config.toml
n_layer = 8
d_expert = 48
normalize_top_k = false
router_z_loss = 0.001
n_groups = 8
groups_per_token = 3
lr_router = 0.00129
batch_tokens = 65536
seq_len = 1024
steps = 5651
Below are experts of layer 4 (counted from 0) of a mixture-of-experts language model. Rows are named router (the router's row for the expert), gate (a neuron's input weights, with its number), up (a neuron's input weights, with its number) and show model dimensions 0-31. Each number is 128 + 32 x the weight over its row's rms, rounded and kept within 0 to 255. Numbers have three digits each.
After each expert's rows: a language model's description of what the expert responds to. This comes from a sample of Wikipedia text that the model never trained on.

# expert 24
router:129160130081205076198102147069162087114111081116091175151103152159107150095159100119098110117142
gate0:083195159109157160053136093179112101170087142090111156123097147083125155182104144188125092151145
up0:149131086169189096139128156144149164089129127134098170196154103172110178057082116089089149144119
gate1:137155108155071093141089140081091149140039102131080125156060095131077195113152165125116158127111
up1:123126109141102099144117097131118093167129100096150129140124092068124159150173149123080159116169
gate2:100114112155174071166158156109182116130111134080080150156177083136120079088084111127126127141173
up2:193129179137109169111088135136074103160123142192175096091094142072119177131139116114137149106097
gate3:128127112164127103187107128120124158154129165183075123087158152137140112119116051156133105158090
up3:117065130135123173143169158107116114078154128072175101160119148114091092135123196093126173107136
gate4:074137146076071073118124132115131106204170078074126110122116114158131172156167154139098153162160
up4:134110166145132171119133087124080137109102157153133186158107118103094051109129089100146136072161
gate5:128168169182163129164066141125144143186132118202134182126123161206138153110083108086060098161131
up5:155153129094093155164164154092120074118076147074137119082138150101134092145123090152161078082158
gate6:148129129199122124171147154116125134185174137176083170131110108104114107134160059179127056128100
up6:121098148062079125087124146094139149089057099056158087138128139140117107141125213091195167121169
gate7:134110127159208114149144123150151114151127121155074156107154114148167107114048159119136163142130
up7:129067151074082097154119152147107090133121146138154138145112095079130208165145089097137114214067
gate8:139106113130146128135068132066111161081070106128112094126085139180135054105149101132165092097170
up8:141119117146082094173126115182179064142167162114112192112173112116086137161072136089114106135094
gate9:086145169100149167139109109104139134139159101125153088119135168089128130123081118192167128091154
up9:115115169131068106146144152155146097091045129098108122093109119138157156143132140155126095143165
What it handles: Person first names

# expert 33
router:118137137076174057159130155090131073109095088133120159151117171154087161117123081121141142104108
gate2:099105155158134114098132137135140124157156131095091194128130198137146100124192065149105097021136
up2:126123103184073116097126208141147134192153126123101191158129158139124145118172067117111118053132
gate3:140161166070171075113182127157169102143124121114097123178150086149078127105138106096155077084154
up3:095144092189105156164075149117117155097130127136136185068103175126166117104093188104086144119126
gate4:160120161191202146106188164107122135133070138111166122123133184115119083127144090186063106144164
up4:057147134076051103143094124090179100153152082100091167164088068148153187134082148116129109103132
gate5:086158135118167082126140172102146160141101161154101139164105152153127158122206149128152135171155
up5:051112148158126112085127164133070133131100173092115143139136152120118139071202176151117159193115
gate6:132115132158191116194139169125114114108128116082132142158072183136099122122115154126121151140141
up6:125142202091067112127103136111137141124154083153098110128175081091147170120153107149126115123143
gate7:112094172109208083154090140134151113095123102173153119071129095108083102136109144167104092109096
up7:118130130140174097166125118129167144159126136148174126061103113050110117150117155144106123153088
gate8:148146103112105151122149122104106083178131164168143134148105076198146155104151116168161167073117
up8:131080141146131137108173148150097176100138124134081115074151152139058179150124101112108129100113
gate9:106108133171200122148115157123158045141100081168151058143102134136161147172162111156113123172112
up9:123161124093112146123065143136101165142127161122107166093161143108075102092115149164118150092140
gate10:174128150131148196126131141153151100129131166118092170144167124144111146157076118188119087137140
up10:122164154120088110174087132137121139149148115113158093153144170134142075067123150051126097082142
gate11:184148141066139112140074168141149071124157094089115112133111113127128109119126150150120097142142
up11:090134126147109091077130155146103149142116165134142124103132133162149133132113064162079107060141
What it handles: Percent, compass words, conjunctions

# expert 35
router:136154133077184078180125157087139091102091068130120147130126151147102164115162126133118124067128
gate0:116142098114135123141142166147145133131082073184121108123165095183144133116134145036125089083124
up0:120067124091149132160071137151163087105056144160214149129162106141186134125130131138159110121177
gate1:091135171102147145154145151141105147173072114156129152143119163071098122108144101121136103088126
up1:079122091127166099139140147131107159182142143098086147109123147064142135072154170169204160088112
gate2:163130097118080115146120129111113130121153122098059110128161158131105107128136085115050158102111
up2:120178152098119144109096136127134111107140086106140125208122125172118068100133113078174145110129
gate3:100166153075140118119132113122113088139128172107171141140112120155118130104199114136097103158177
up3:111112138073113085111130087147082120149117158140194142111115131175165163102173124137135131144152
gate4:098141178139123141123160123120158090144108096158164117086148168039136105135163139110104107085139
up4:119106152136115137188163194122162124145106065186198134136171144119115155115111186156097146124158
gate5:207160108147145123133098097128176144125068132042192146141097190147122107120132142124142132142169
up5:202178105188124117153110120149135132145078145056146130159091208147182159131151155129133177127154
gate6:092097152109188108073140122128120150083102147153226129060161092077162119154156105187108149167112
up6:120090170128100149091123163187140140063175124150228112089145101125130109089149126139150120118098
gate7:134100162104146128105119119097182163206104089144119128123104140075131054091152144161131104081157
up7:140091125131104099086096077150163150173098147133120123108158124085192115070124152119140149071152
gate8:077141110081107108132158145114192124135149099123137165130102107113136161137144121065146105158106
up8:138111119154147138092119154130066098079094154135120153154144129145058075113127113191146199124131
gate9:144165166131188123126158118104141155088183151129083132161103135140029177121147133119086093126134
up9:127109177141116103125156187058143084196128123117151202113108099186118125099128124108127136061136
What it handles: Quantifiers and position words

# expert 26
router:151131190138196120168117185100174080119121083175106169144088131165082158109112089142146111094164
gate2:159183083142095137158095138172076142141115147112127118147223121135026121175056106139115126164111
up2:123092163151184131096151086102127138091125141119139180084144123135122084090127126131142104121171
gate3:121141114148117105107132110161078128142098149178143153109161146100061077152093073167165087133152
up3:193118114147142160147073119193147164137055141112231185106154081130088096113086118134144145125112
gate4:128132136125108132061088102138126181146123172119090119102180102112133084126033104141076075166125
up4:155148116126062122090099109138128149144149181143110129158149108126072059109080104121071129160127
gate5:099170101130113138114122100129064144101150127133155104067112139080088140129121168176086113046100
up5:144145139141197134158133125101194116069158095160080134141146139113121150140057128109139137164144
gate6:133129248143107152104094158117149162167092116124080127062132107110070118145187079147159131100114
up6:203089111132099111099088153155065091095179145154125085142139105150122117094137153135112181117094
gate7:119147105115142156173135164102127138135180106151128158141114120132136146160167128099161142051158
up7:109167147129106106178091172136161120167114123145153211165114110122168193133086074122108156098135
gate8:157146182152096127101102159104137112096182108124095120116127092110110163075158080124067190167082
up8:107149084075181093170130085129117113143073165096143150137069144150133082122113141087192088097167
gate9:134155100140145130068164096148139145120129138095147061074158108087159096130179170131130145139164
up9:081185175154120097176100218116096155148137131145111208112149111144140161121092067136078138093093
gate10:107157112082202154151181102113113194133112147109075083138150154146193118158172107108152153131135
up10:107151126127111094210166182155155181157184178111158131167121088116133184095093133121104114170115
gate11:140102169175093112116125121163107150132198162179161140095136159114128170178161158133064182166085
up11:076083107094168117146096130111153083138122120102128136149108097151156111099082111100186121073185
What it handles: Job and office titles

# expert 14
router:160163168137165058155119164071102112137082097141070150181110132164089127123104082132160090104123
gate0:111060114121158085150085129138158147165042109129077123129130153179105131117096076111128109111116
up0:148115163153093149076100100086073117076181133115094148123098148158085141117140168121095122069069
gate1:149090120108157112147136163137120124184144136162158112112061084161122094167085051156141125136119
up1:096103179170164136119103088144175043077164121112124138122142167063127136146146136071119085123139
gate2:166133227116184137192104146147122124120145132096064167207073129154098110103183113159168120133202
up2:146136194144143135165085123151152115194151112117061145148112150175106098149153096165177137122213
gate3:122113171078060061111139126167140134124132148148134125175183107166100136099177087143133129161154
up3:078137109136079118105158132155119186129117135158122103208198125149118126122155101144136137147134
gate4:032151104132092188104142062156093169124104177112121090044134118088171066109138152183096157107145
up4:081119130143147128136143115098098157125132145082148107092174119119149105142169153157116142128125
gate5:200171175134112166170111129174176117203143132123141088075106127115120093145091112139098125116134
up5:073095104090180063111178165100097142070137128102121155155159152083132119117127181137187146142124
gate6:158075138114097140177064111116119149091160081123089204157117158079116104135089143080137159167134
up6:081097133147163070125133122098060119107109086121161201117135120190133086160074161093166182160123
gate7:131124088104118089130059083164186120098163149179233114151117097138094125159139132119075133119104
up7:092166161143164140126161177095079136150074099076047131140111134098185146109107096189185106129147
gate8:131133158105168076130116146064137074070092069123159136131160179153132110107113100121096129145143
up8:101172132163153103155100141090165102112115114185094156156097170141084142127134143166071122100095
gate9:090161137120133135178131071161074148113119149064147131121133132175177097100163151129133111152072
up9:132101176111131098117118181130153172213072156205062162113166133092090072157118135128124129087147
What it handles: Title and bracket breaks

# expert 45
router:140148154093166069164121177076142070106115089093117162163111164146102140097111109109109114100133
gate0:156174149153113158125170101070082183078072131076132120144129162075138135102172164138180099165122
up0:085172177099143090113200079092084118114080144066075111207147114124108154086127172136144118102123
gate1:178104178143124079149180115158157116134146162119119166068099138114155132101119129181114175118096
up1:152112112125116068094133108180103119141173178092079185132117142105141135093159140149105167136134
gate2:134187096142137142166152150095082084111128131092141118146131163121135177109120100138154099111116
up2:125089127120105127094108090134175119117118123191131120137108062152119069148138137094144122120168
gate3:091075149120168105121074194135114101114105141082133137083111084129126116154137147185118145130088
up3:180161137150085117133162052091168103142141155162109129176173156163085129132138137104127075114156
gate4:129124117131091094132106099098132117134062144125120106088122198068124101110115126089153111141155
up4:130134145122119174122102131145104134155208138147157187192143094153133104162105150181056114093057
gate5:174173079180131157122089099125151144116081108092084157154131148078141141184115114153127125157103
up5:227119100167102091139148118112142160155118161097114131100125069109115166144178110142111153140127
gate6:087086166071168139087112151133117105082142123143129169130096165195105148153070116171078133115158
up6:157154120135108119191146087085125163121096071107123135171126123102127158118190121071150131130090
gate7:194099143124133144088118111118122137137157115127113184176109114080164152147173120173106089154112
up7:049097145140107132151172130133149079138101119137173078088157135158081110088082102088139125145157
gate8:153085127148187122125134175130139165116165145084094180134153124142125072106147153077099091115174
up8:096169166067096090139131142134131064081120086180094136130113119120122136131153137162132213137095
gate9:158181144101153120167119181082172116131103134099141139165062183187124137052112158170130133129182
up9:177106123160156111148142192126129116123140114131147141104147168081170106078131167152148103133145
What it handles: Mixed commas and verbs

# expert 2
router:173147151114190078171060211100139070103131094115097167148110144112111142113086080122120121122126
gate2:132131104128109124149107197113188145149155102149152124187167106155118131112116117092160162167096
up2:116117131112134161089159084133119108113116122100124127105077135110078119104140140154092119095141
gate3:123116161146204144131119192161114098087146116176146087080195118110152089143117133149165104179138
up3:128098127151135168139145068147131139191088162137162123155125105150148122138061095116126099138096
gate4:107130149139173131143125160139132078109162120139185167104077145108124156137091061120098176148117
up4:112136170151142102108137127130088083137129141131190121108158169078069087143055090185161149131080
gate5:146202094114111100126090125143156144144109127102142196222092079101159144106109108122099123130099
up5:124121117164133151141094149158160145175126145154163082091093101153124146126180125137120164113153
gate6:137174134121126115197110138090145176160176130153154132141064141095123099108123035130151128121113
up6:140105132165094151145120135130105177189146145175122114136124126083124133115124024136143147131108
gate7:086105084143195161126202151112100056097107178111165148117167113130094090104172102075122123146160
up7:091129133139164158105177115110121121093115190113142135113147070150100079144164116097117138120095
gate8:174167065201099123125101101108146118130139160133133190168115115157132141139092141112074136146058
up8:172167085130165092163136151097200145109173115174121157137129108118095160100138135131147163176117
gate9:096098091124166131142143124132152122121056121106101108100116189109097044133141158117140137110106
up9:168166169135097091128131131118097130097189085128152136176145090157159175135096102091110096135169
gate10:134097163123091088103127226121096089097090120129122159070130085119120133155097088153142197194119
up10:130150083114161124146189078107158196136148152164136116156160171172125141065181166101092071096101
gate11:162213127132092101139120075144206123161122131160152164131118104175148157089156110179122140090095
up11:136065152095147143138169201092093117099104094089118097129145174085055106180157144101137166145151
What it handles: Surname first pieces

# expert 56
router:130126136103191079183116140077155079120106113163129157131089180173097119087127127125122136093145
gate0:150101115116064119177132146147155118177091141110117146149115093144107131155064104172168173105141
up0:102149118177164170172172148114098127154095123159115115137080126057104105129109140157140182177142
gate1:100157112090073122132077179116091150134136144149155120138155117156161170168132095140116152152109
up1:143121158191118133131127075184159152108098165163140177140133117143103072106146131112115119124147
gate2:121107142035172123118177115116164154098094114112124120103172201124143093162125138083114159143134
up2:131137121145119152125109114160150150080183098155142123140190030145140112129128118092086108112170
gate3:099115178150091126063120133120139137107105155165077140096088171071120167144111116107124107137105
up3:114113135149122135119133148127102125115068169168138161120096092083122106156104083174128120168087
gate4:145131111114081130051168091154142159110164130134106137145141085127155198109062204143124134147080
up4:106142133146175137204111153069131113155073143142155129160096152146090100156180089129153116091198
gate5:127179096088182081130166093127130119117099155148151105117073186102130070110161103158164170141079
up5:122113140190107184118101168150114167111173097123087138157148131176096161148121161149084107117175
gate6:135139149150123135110149060127137148152136151118159177107118156112093080126178104096120148086112
up6:115116114118048154125108165155170162133150121164100120117163051192107189190049149117136124047123
gate7:091116127057141095066154158147124046122076159136164109109104127140124128133098100150164123110127
up7:147119110105110089140131148140100047130088177155149127078079117135137108102066087157166139086131
gate8:139077107161149087150113159140080123123117111187091120120154131094116155126144097100097175171044
up8:198112133152180072158129139152052162160051117146143142116118096151101144135210085120084170179141
gate9:111114103146089045165087153103114127154103132113143080110156171164121147125131133143115141071136
up9:101118122143118051131121168123135109171128140132152110136165147173158133144124157154090145078155
What it handles: Places in prose

# expert 20
router:140129181119161073178068165105126102129128136138081119126110169165107142097128116116120139105111
gate0:105134122103123124133091123105143120118163146065142074143131165131164104117140144137156153167120
up0:088108170114107135119077114124151146115122161150147172130099108122106114060162151120136114108083
gate1:115104159133107122053152081141113120107084121117114173125153111114113154138107040042088126137109
up1:080088081101180122156120151094139126101179154059132045147117127173126158136083168167135138098109
gate2:131102168115148105107135112130104147122128127068097121107125162127064119101110186138167102140173
up2:144165133148076153157144146121168112153117118128093158117150120114136135168142071100072202107132
gate3:134104089116082122150133127172095132104070138143134150113118132155127116171137143097114155104155
up3:094130135094059198120099133154086125149157101167144133160168115135121078122162070166172105123157
gate4:111113126143123103151039141115107179152146120144186132137098173178106077140140126130123111168116
up4:122159152155063119178110146087121164138198121113170102113112146142157125155088154142159154137140
gate5:104136138127128151146134136133126112099179104142156136114115148137146145130060132092209119174143
up5:086186120089110132096192115112129149159091119075133117120104163135132071101093099142142150137125
gate6:089122152117158106178110135157147129104182117127067165185121089186141148177090169103167146149144
up6:122135129106139092111117111129129148112133128137102144133142087134102141129101164145141141139096
gate7:166117050139104105133082128097135106213141107143125141129154077129097155085157136154155164062066
up7:112121157160119168149135128173158143114090115131147162139157181089165168122132157125065104182160
gate8:161114105109150120146170121110138171151131116108104155143194133119074092104085076148117116161121
up8:144124151091120145099183120050151134188131144123204116124119065166099108120083096133109146080179
gate9:159147098103078128091149170156157129111156129129155172125087110121152122155113178122162129175147
up9:177174103173077076126107127146167145121155170116117132111129126077153142135108163143059129183083
What it handles: Infobox field labels

# expert 47
router:166199157117169087182117131095169092126106122102147174155099155152100110071135089096086099099140
gate2:157150109150084149139168145106157099080136141131082123087118137171133123093091120070062117173098
up2:095104156137170112118082114124120179200145120104152081188162125086138147168128178171185124084152
gate3:210168125119129124147091161154129157188140157136152193156168089062148149177049129099125157065122
up3:097122099097174147095206100121134123035124097132136078099073163125097125107081180117152134172128
gate4:156129099111117099178117140158146160112208156117099176079142115095128175125194149125114152151126
up4:127177065093098144201138138104156123101201141179127100118149171138122180156077082150161083097103
gate5:070164155168158162164218147155191163157135112183150162127155127060135125134111121104144100137155
up5:142155162126150156109157087134161137135082136133143102201147137119111109154052123124081110128161
gate6:160082158145098173190143121103139125180069088120157061155110132146090086081121185114070100186148
up6:042123116098162085158131162111108136073147120168061142124100099194118174161140113075143175066116
gate7:042044083146098149096113137145088073114111172176149143145125133123134096149105091199078130172116
up7:071083106147132180108067112149094078146112140180119129129108110129100061165079081181139112204117
gate8:144088136175131161075165123130090063147143164171140125176105177099133111126104116142168115097129
up8:155151076143157099125098118105131151142094151121131156096133115063094164141165157090115183137127
gate9:156170155133098119083053092165167141190121135131205138173164137141160159150095112193140151143182
up9:156104137127111129070131098162100160131084172117171158078155097115184133160119155148122205093177
gate10:121133189059142103146192156084132129116158111169101135173110102142093176078105136141137121126187
up10:079157131155143141165087111159081089166114120134141097115151091107118146110117195092123104105132
gate11:106170079141142126127085116114158123127062150070139104117113102140104176131109137132185155118087
up11:145138152140155128110177128135104167154114137204097141112095146134128070186145135185079062133145
What it handles: Foreign name beginnings

# expert 38
router:151150171083156075207117145079154087114106079122120136129114160174120113095124140122100069096159
gate1:092080154081182146111128158117092102117135066129063142096135098019111157170176132143091086070175
up1:088080189150151129097170100138125136151091082135081099119139132051116178179120134122105142097182
gate2:129143077105150144161180126118106096136106094110184182083076114117103086108135148104119130074114
up2:139092172115107101129080127163138147097127131173060109185168131130113149127112089181115171183148
gate3:168101106115110120129135136051163094142129039110176153117093116088132189135152138119142060105116
up3:142078185181140142157145075175105160113128246208080136147110110147107093095116130087148177147144
gate4:210180141096052089158147141152193154115101144047102131159145097104130128114135148080119117042069
up4:196139137053127154112161114113158157112127106063150117118115109133122146150152172116094215104135
gate5:162081092116111151102086139177068108087119134122171173174133105097148121158140139157133130110153
up5:132184179178112069177156127095163136129179101154050120110117195155109157085156112088105156145114
gate6:162131126134098108100107186134108144125147121110047155187085079119140203114142147096112145122192
up6:162102118118123152102105178139085165186102154136099105157157083104148167101150138132159121093164
gate7:113085157100100134155156127119103098121138133156084128184103123127127093089151091110099101121138
up7:121083141101122174123164099148090139104139177144134135170101110155153070108139090107108084130165
gate8:151084112158120047138105185106148073091140087147093151186107153145105102108090122136098078125118
up8:111094114173159099108173148165150193137131105143133103110140119108137126097136116143129105067125
gate9:151143147157126103159173167116125075100122103163158165122129139140127146102096097120084080127178
up9:127131080136116183179167144152088087142128118168146111108137152116165145097121106177077137143177
gate10:199188142110127137179125136119164141096116062100097125111121126125099163116121108134173160125086
up10:064071189153160139095094141108110092142082146159133142146126141094119094116095138096086116114159
What it handles: Accented and foreign pieces

# expert 19
router:186159142120169123169092161091138099109138109082114197184073143165092140112090087077113091092148
gate0:106162126144108161109117161123130091152118103136186042125120076170151133142145135188140111125178
up0:117135085126109134033075141163132108122178124147171090103093148112129085139141140171190181165150
gate1:141165135170136125102129101131159095132129087069139154157135120079149124179078137133127144104128
up1:120103122109098126121106113116105116130112147090085122113087146098093084124168078158088070087137
gate2:135155119154126135128196088152144171113144142197152108136158087111124108145132120151081168130075
up2:133130114156125141150146058173073123143125132163172125130171135166127094146147192172044186118119
gate3:136109151085133159106109095139086174143167127059161153146110095111081082135221155073090133161109
up3:138122111136135129093095067164150174119177138104134151131152129112118073143200179034126089144179
gate4:148159138124166112178165127088140132201185126098123188182136118123145122122185077139103138122176
up4:146167095163126152138145113116124140179159135086156162134120081089174099152140100134126125138177
gate5:099097180121165144123085131155128090150122107152127188127093097096173167144120089133061129112170
up5:067158146133146138157147179133147156076134088159121117148111120097148088100063124086071102133159
gate6:128119104160087118166127176144105117088153141176137204096109071178149096160090108116109148108138
up6:118130137106161128103150096137176089145135126165096172070142076122144137168130115155147141123146
gate7:121194152156153164158183208087100124137118119095150139121064141134117103146136097123175101111172
up7:092173097172124164134145187110099143152162152079137134144088109133129116160165107138154114102167
gate8:106141119155089132104118077129116119198137164106155094136119127152140137076101081199064161206075
up8:184137153115053182101119075171097102155109140100171081154128127138197147150069097186125122125122
gate9:165120187124114132155082196121169171148141108139155187140141106092146123110106116133147152158163
up9:135111118116079090098111113097080118074124168185062154142108114146111140121184113178162147080145
What it handles: Name-internal pieces

# expert 15
router:160175118092153070129122150103167078105105074169127136143102155119110119097123101096147125133146
gate0:193112120137117132143117139106080098129159113129042072144130149140127164151092126170150105124123
up0:194139080173090165106131177111122126108159148139077082087150162104158200128099091193173108139092
gate1:072064146123111169104074154151110094109105139165147188140094105150093138108130109120129106106133
up1:060062122113103176099118131152125132145166141152211159107122087184087140162096101114181121088134
gate2:151113105124127109104167112146127110078135086100125117118118158119186185126127118121122070173145
up2:086100169148189115127143083110047122185112120118103160126127101103132115085155101182154199122089
gate3:058082133131119210084083115156104150147134134129159125112130082147164130190153103167105112122135
up3:200170118134162061170148157100172094143157127138102153171134167105098143043111106078138149123118
gate4:148155143130101102109067109085149130134123129135103112210151130087102060113120063123158156163129
up4:131101098145133154165186162134158142108124130059164157056095107161145142106133226084095116090111
gate5:097081108041070072137102092165113122156112095101164088097157117086119104119126135113140159120102
up5:103106122098105084128060101129132112179113129131131141140113153107189055124064036149111164082118
gate6:130129088082135140133067136146131122082136119139134130104157103091190187178078110151139112172123
up6:141110152109155108148211158128131121105115104105075156128098135135060064121177148146144129144147
gate7:147172121038147107188147155149149141098154097119135131135060178080160161167132095033137119119057
up7:134210083064093109098176132144160145095128127125154108112068143088175149156107110079178162132071
gate8:053168092122131109130150172141173118140131096126123113136118151168095151168119161139120173143118
up8:158181132133131129152138114107134123148091157137136139183108063160083046110095115131163142119144
gate9:076105151112194162119171079126138122111133114143088100091067131106055135127086143152113130078113
up9:131081163144133148065109085176110131164129135188134098084050111096115079122103088156102095155102
What it handles: Ambiguous word beginnings

# expert 42
router:183129154108174067150114164069107082069093070098096156155110199157107160131107123091154142129159
gate0:157135187112107119177129098154138151142149139161179160108132164149134084156096149102087151142111
up0:117109075112162131121172144108128116144125148067117071143158159084141063161130121116110134137112
gate1:142118171081084130136102095128097174114085078057140173169165158093102142134113179136219154156168
up1:154103158069081147107075122155087130088146111108160139149136156124096163100113098112203088166142
gate2:136109092162146118099066075135088117129128088091110165121082137148120150149154092133173117122166
up2:155147102142126099099057135170101138163185092052103112105119152159112146123145109119166104160133
gate3:096134102085111162135119120171121139172134153194145120048144147105132131110157107148178136147137
up3:097135083092121153112108119186113198130126168148107145072159093118141161124175154163175165172128
gate4:060085109154171110111138108172122106144108143181089142097126117228136139103115137183161118095146
up4:133142142126138070109147123082105084138118136053132099136112157085091155116175112123120085170120
gate5:069132123156143127127136131112132152185084149118079119103159161166157169079151065151094169137111
up5:145129104119118132131124189099157113125094107135178079128099108132120155159149071194097163106196
gate6:168115092091150166128179153151107105136140144099123050121156107143108139172122126183073127104091
up6:144135119068129203120112132221107119151096145137142118117142126138187141164159133162145153139162
gate7:105112155122133085126071189050146104083075102151159072162102114118128080109157153141072109138167
up7:102102129137108100119101157141119143120075126150159091108160099109186094138131165142116141174136
gate8:077111144167182144095178115098148137117164063145139113115111179104100091145136171126065146155144
up8:114112116134180118155167113092097106053089090138152072111090178103133072133120173147149098151114
gate9:144130137158195124127152181117144115149129094168132172174102096136062132132124140106128100050160
up9:091102090086106134138097041097085117120104118129103093129145171110169165088157116069102086153091
What it handles: Prepositions in names, charts

# expert 1
router:148182150048146080178093162086136086107152090076150157171135137162095166092125094111126119097150
gate0:171129160045124117118142128096130100157185099072101145154163148190150096096086136118192142107124
up0:110155107086090112078114089147136102095185092121023136197159123142155122144140128160153099174098
gate1:092100088082125139079136159095150149087175110176113112103170105169113144089101177154065114145149
up1:107108083126122142076162110074113139077155120164165126135150121181097153035044168143128110156142
gate2:093123148144147114172129146159165100100033155139116119117185070152088085109084123157102118120089
up2:144136100103103118140088114070073139129197086179105135155083143140139207115138127096181111149188
gate3:167156127150201089080145113149158079088124133119155117123118116092169070073108081171140139123104
up3:102079136097073139185118149089116163131110080132123161165143151177089167145132171085120160122136
gate4:096151107091179094126141054113195165179085123111129176165114160134163105120070144100167131142201
up4:153112111119081153155062162151111095131161118124126128082137102095100101112143080171082098097142
gate5:164160142135081100134124073134107156151117139105135154149115134143163126125136121143126143175092
up5:106058096163128099150111155125184155102104152191118134064152120129151115082151095088143105114095
gate6:143110131170082141168151120129142143125151089111131092125122137094129105098113121089148062081057
up6:160118114190092095161132129157127124131138121147137085093139130081168072129108112112147081122075
gate7:136144157181136129099119122156142117189048160124156169143117095169080131099101124116192132065143
up7:067123121136144140144125071125122155092204111175099095112129113091160089085126096193077112179110
gate8:099168163091118124116128156167135141117130161150116168122155126145151146130102087190135108188151
up8:107093152106186143157188143154109094181063126119104143047155121103150099153123197123196131123134
gate9:146087117111121146123119081138087126180092110142164196140098082111102109104147059176110121126143
up9:108157135132139116123118193122171134078130142140114086119154199183123143098087215100182161120102
What it handles: Clause-joining conjunctions

# expert 59
router:165124156059150090163145192093132094105118045120153127148100146152132174105095103126095125068185
gate0:098124100110127104129197140105195121166106087121163100147075144123107096111110068127116077063117
up0:141133160096165127159066118156056124109131157095102133114190109125114153127161165134139122172136
gate1:161112135131128105095112129159136046150125101145179113112101068112148098110066094154179159099117
up1:184130150131103130115140136116063051091145118132144106161119106148118125113083134163132160139169
gate2:231119125054162119152127094136095092085123102155118158146115144104146123143101128128081191097095
up2:075158173165152114112110124133154150145080166085127187143122135166109123069116085144176096099201
gate3:156135098135132119131176126097112191152168091198106151084135126168164173074079121111131133138158
up3:134153067117096089110094112136189103136148142070126103192126138045119097178121122083134093136084
gate4:125119115121097152109093152151053116169137177113109109162084177158146167162112132152187165216163
up4:117113108130154135179107144153104066102157126121142154149160109047149101174099191111174163174097
gate5:126125094076130146114110192133151144072118154119124085120118085163105128101114094121154100110098
up5:118163156177115111167099068142093129183125141125157138104154194186107137119145194152119147122154
gate6:115142108078120121134160105117155142123131077145128123084137160085115119104153095120152091065153
up6:151138167124131114170102106132101091153123164092107129144122112175129124123161148153126207171103
gate7:101101111139107143101071122134145137111087095166176094073107162148117136125120072172161171166068
up7:131124144116140102070123092169065147150159146090127162127192046175103167122129109131081108082061
gate8:089120111087116121114161133113195145139097087065165138106125124194140119128081138187116125122169
up8:120159085153146099043168118116123134147117140120105167118178108109151101130112129132157175099057
gate9:141090095095122102101132166077198141144130096114110144110124132210085177151149091075162079142117
up9:062075077078107137091136169123153200135138160105119128105137130150115147140143110092117114086175
What it handles: Semicolon result tables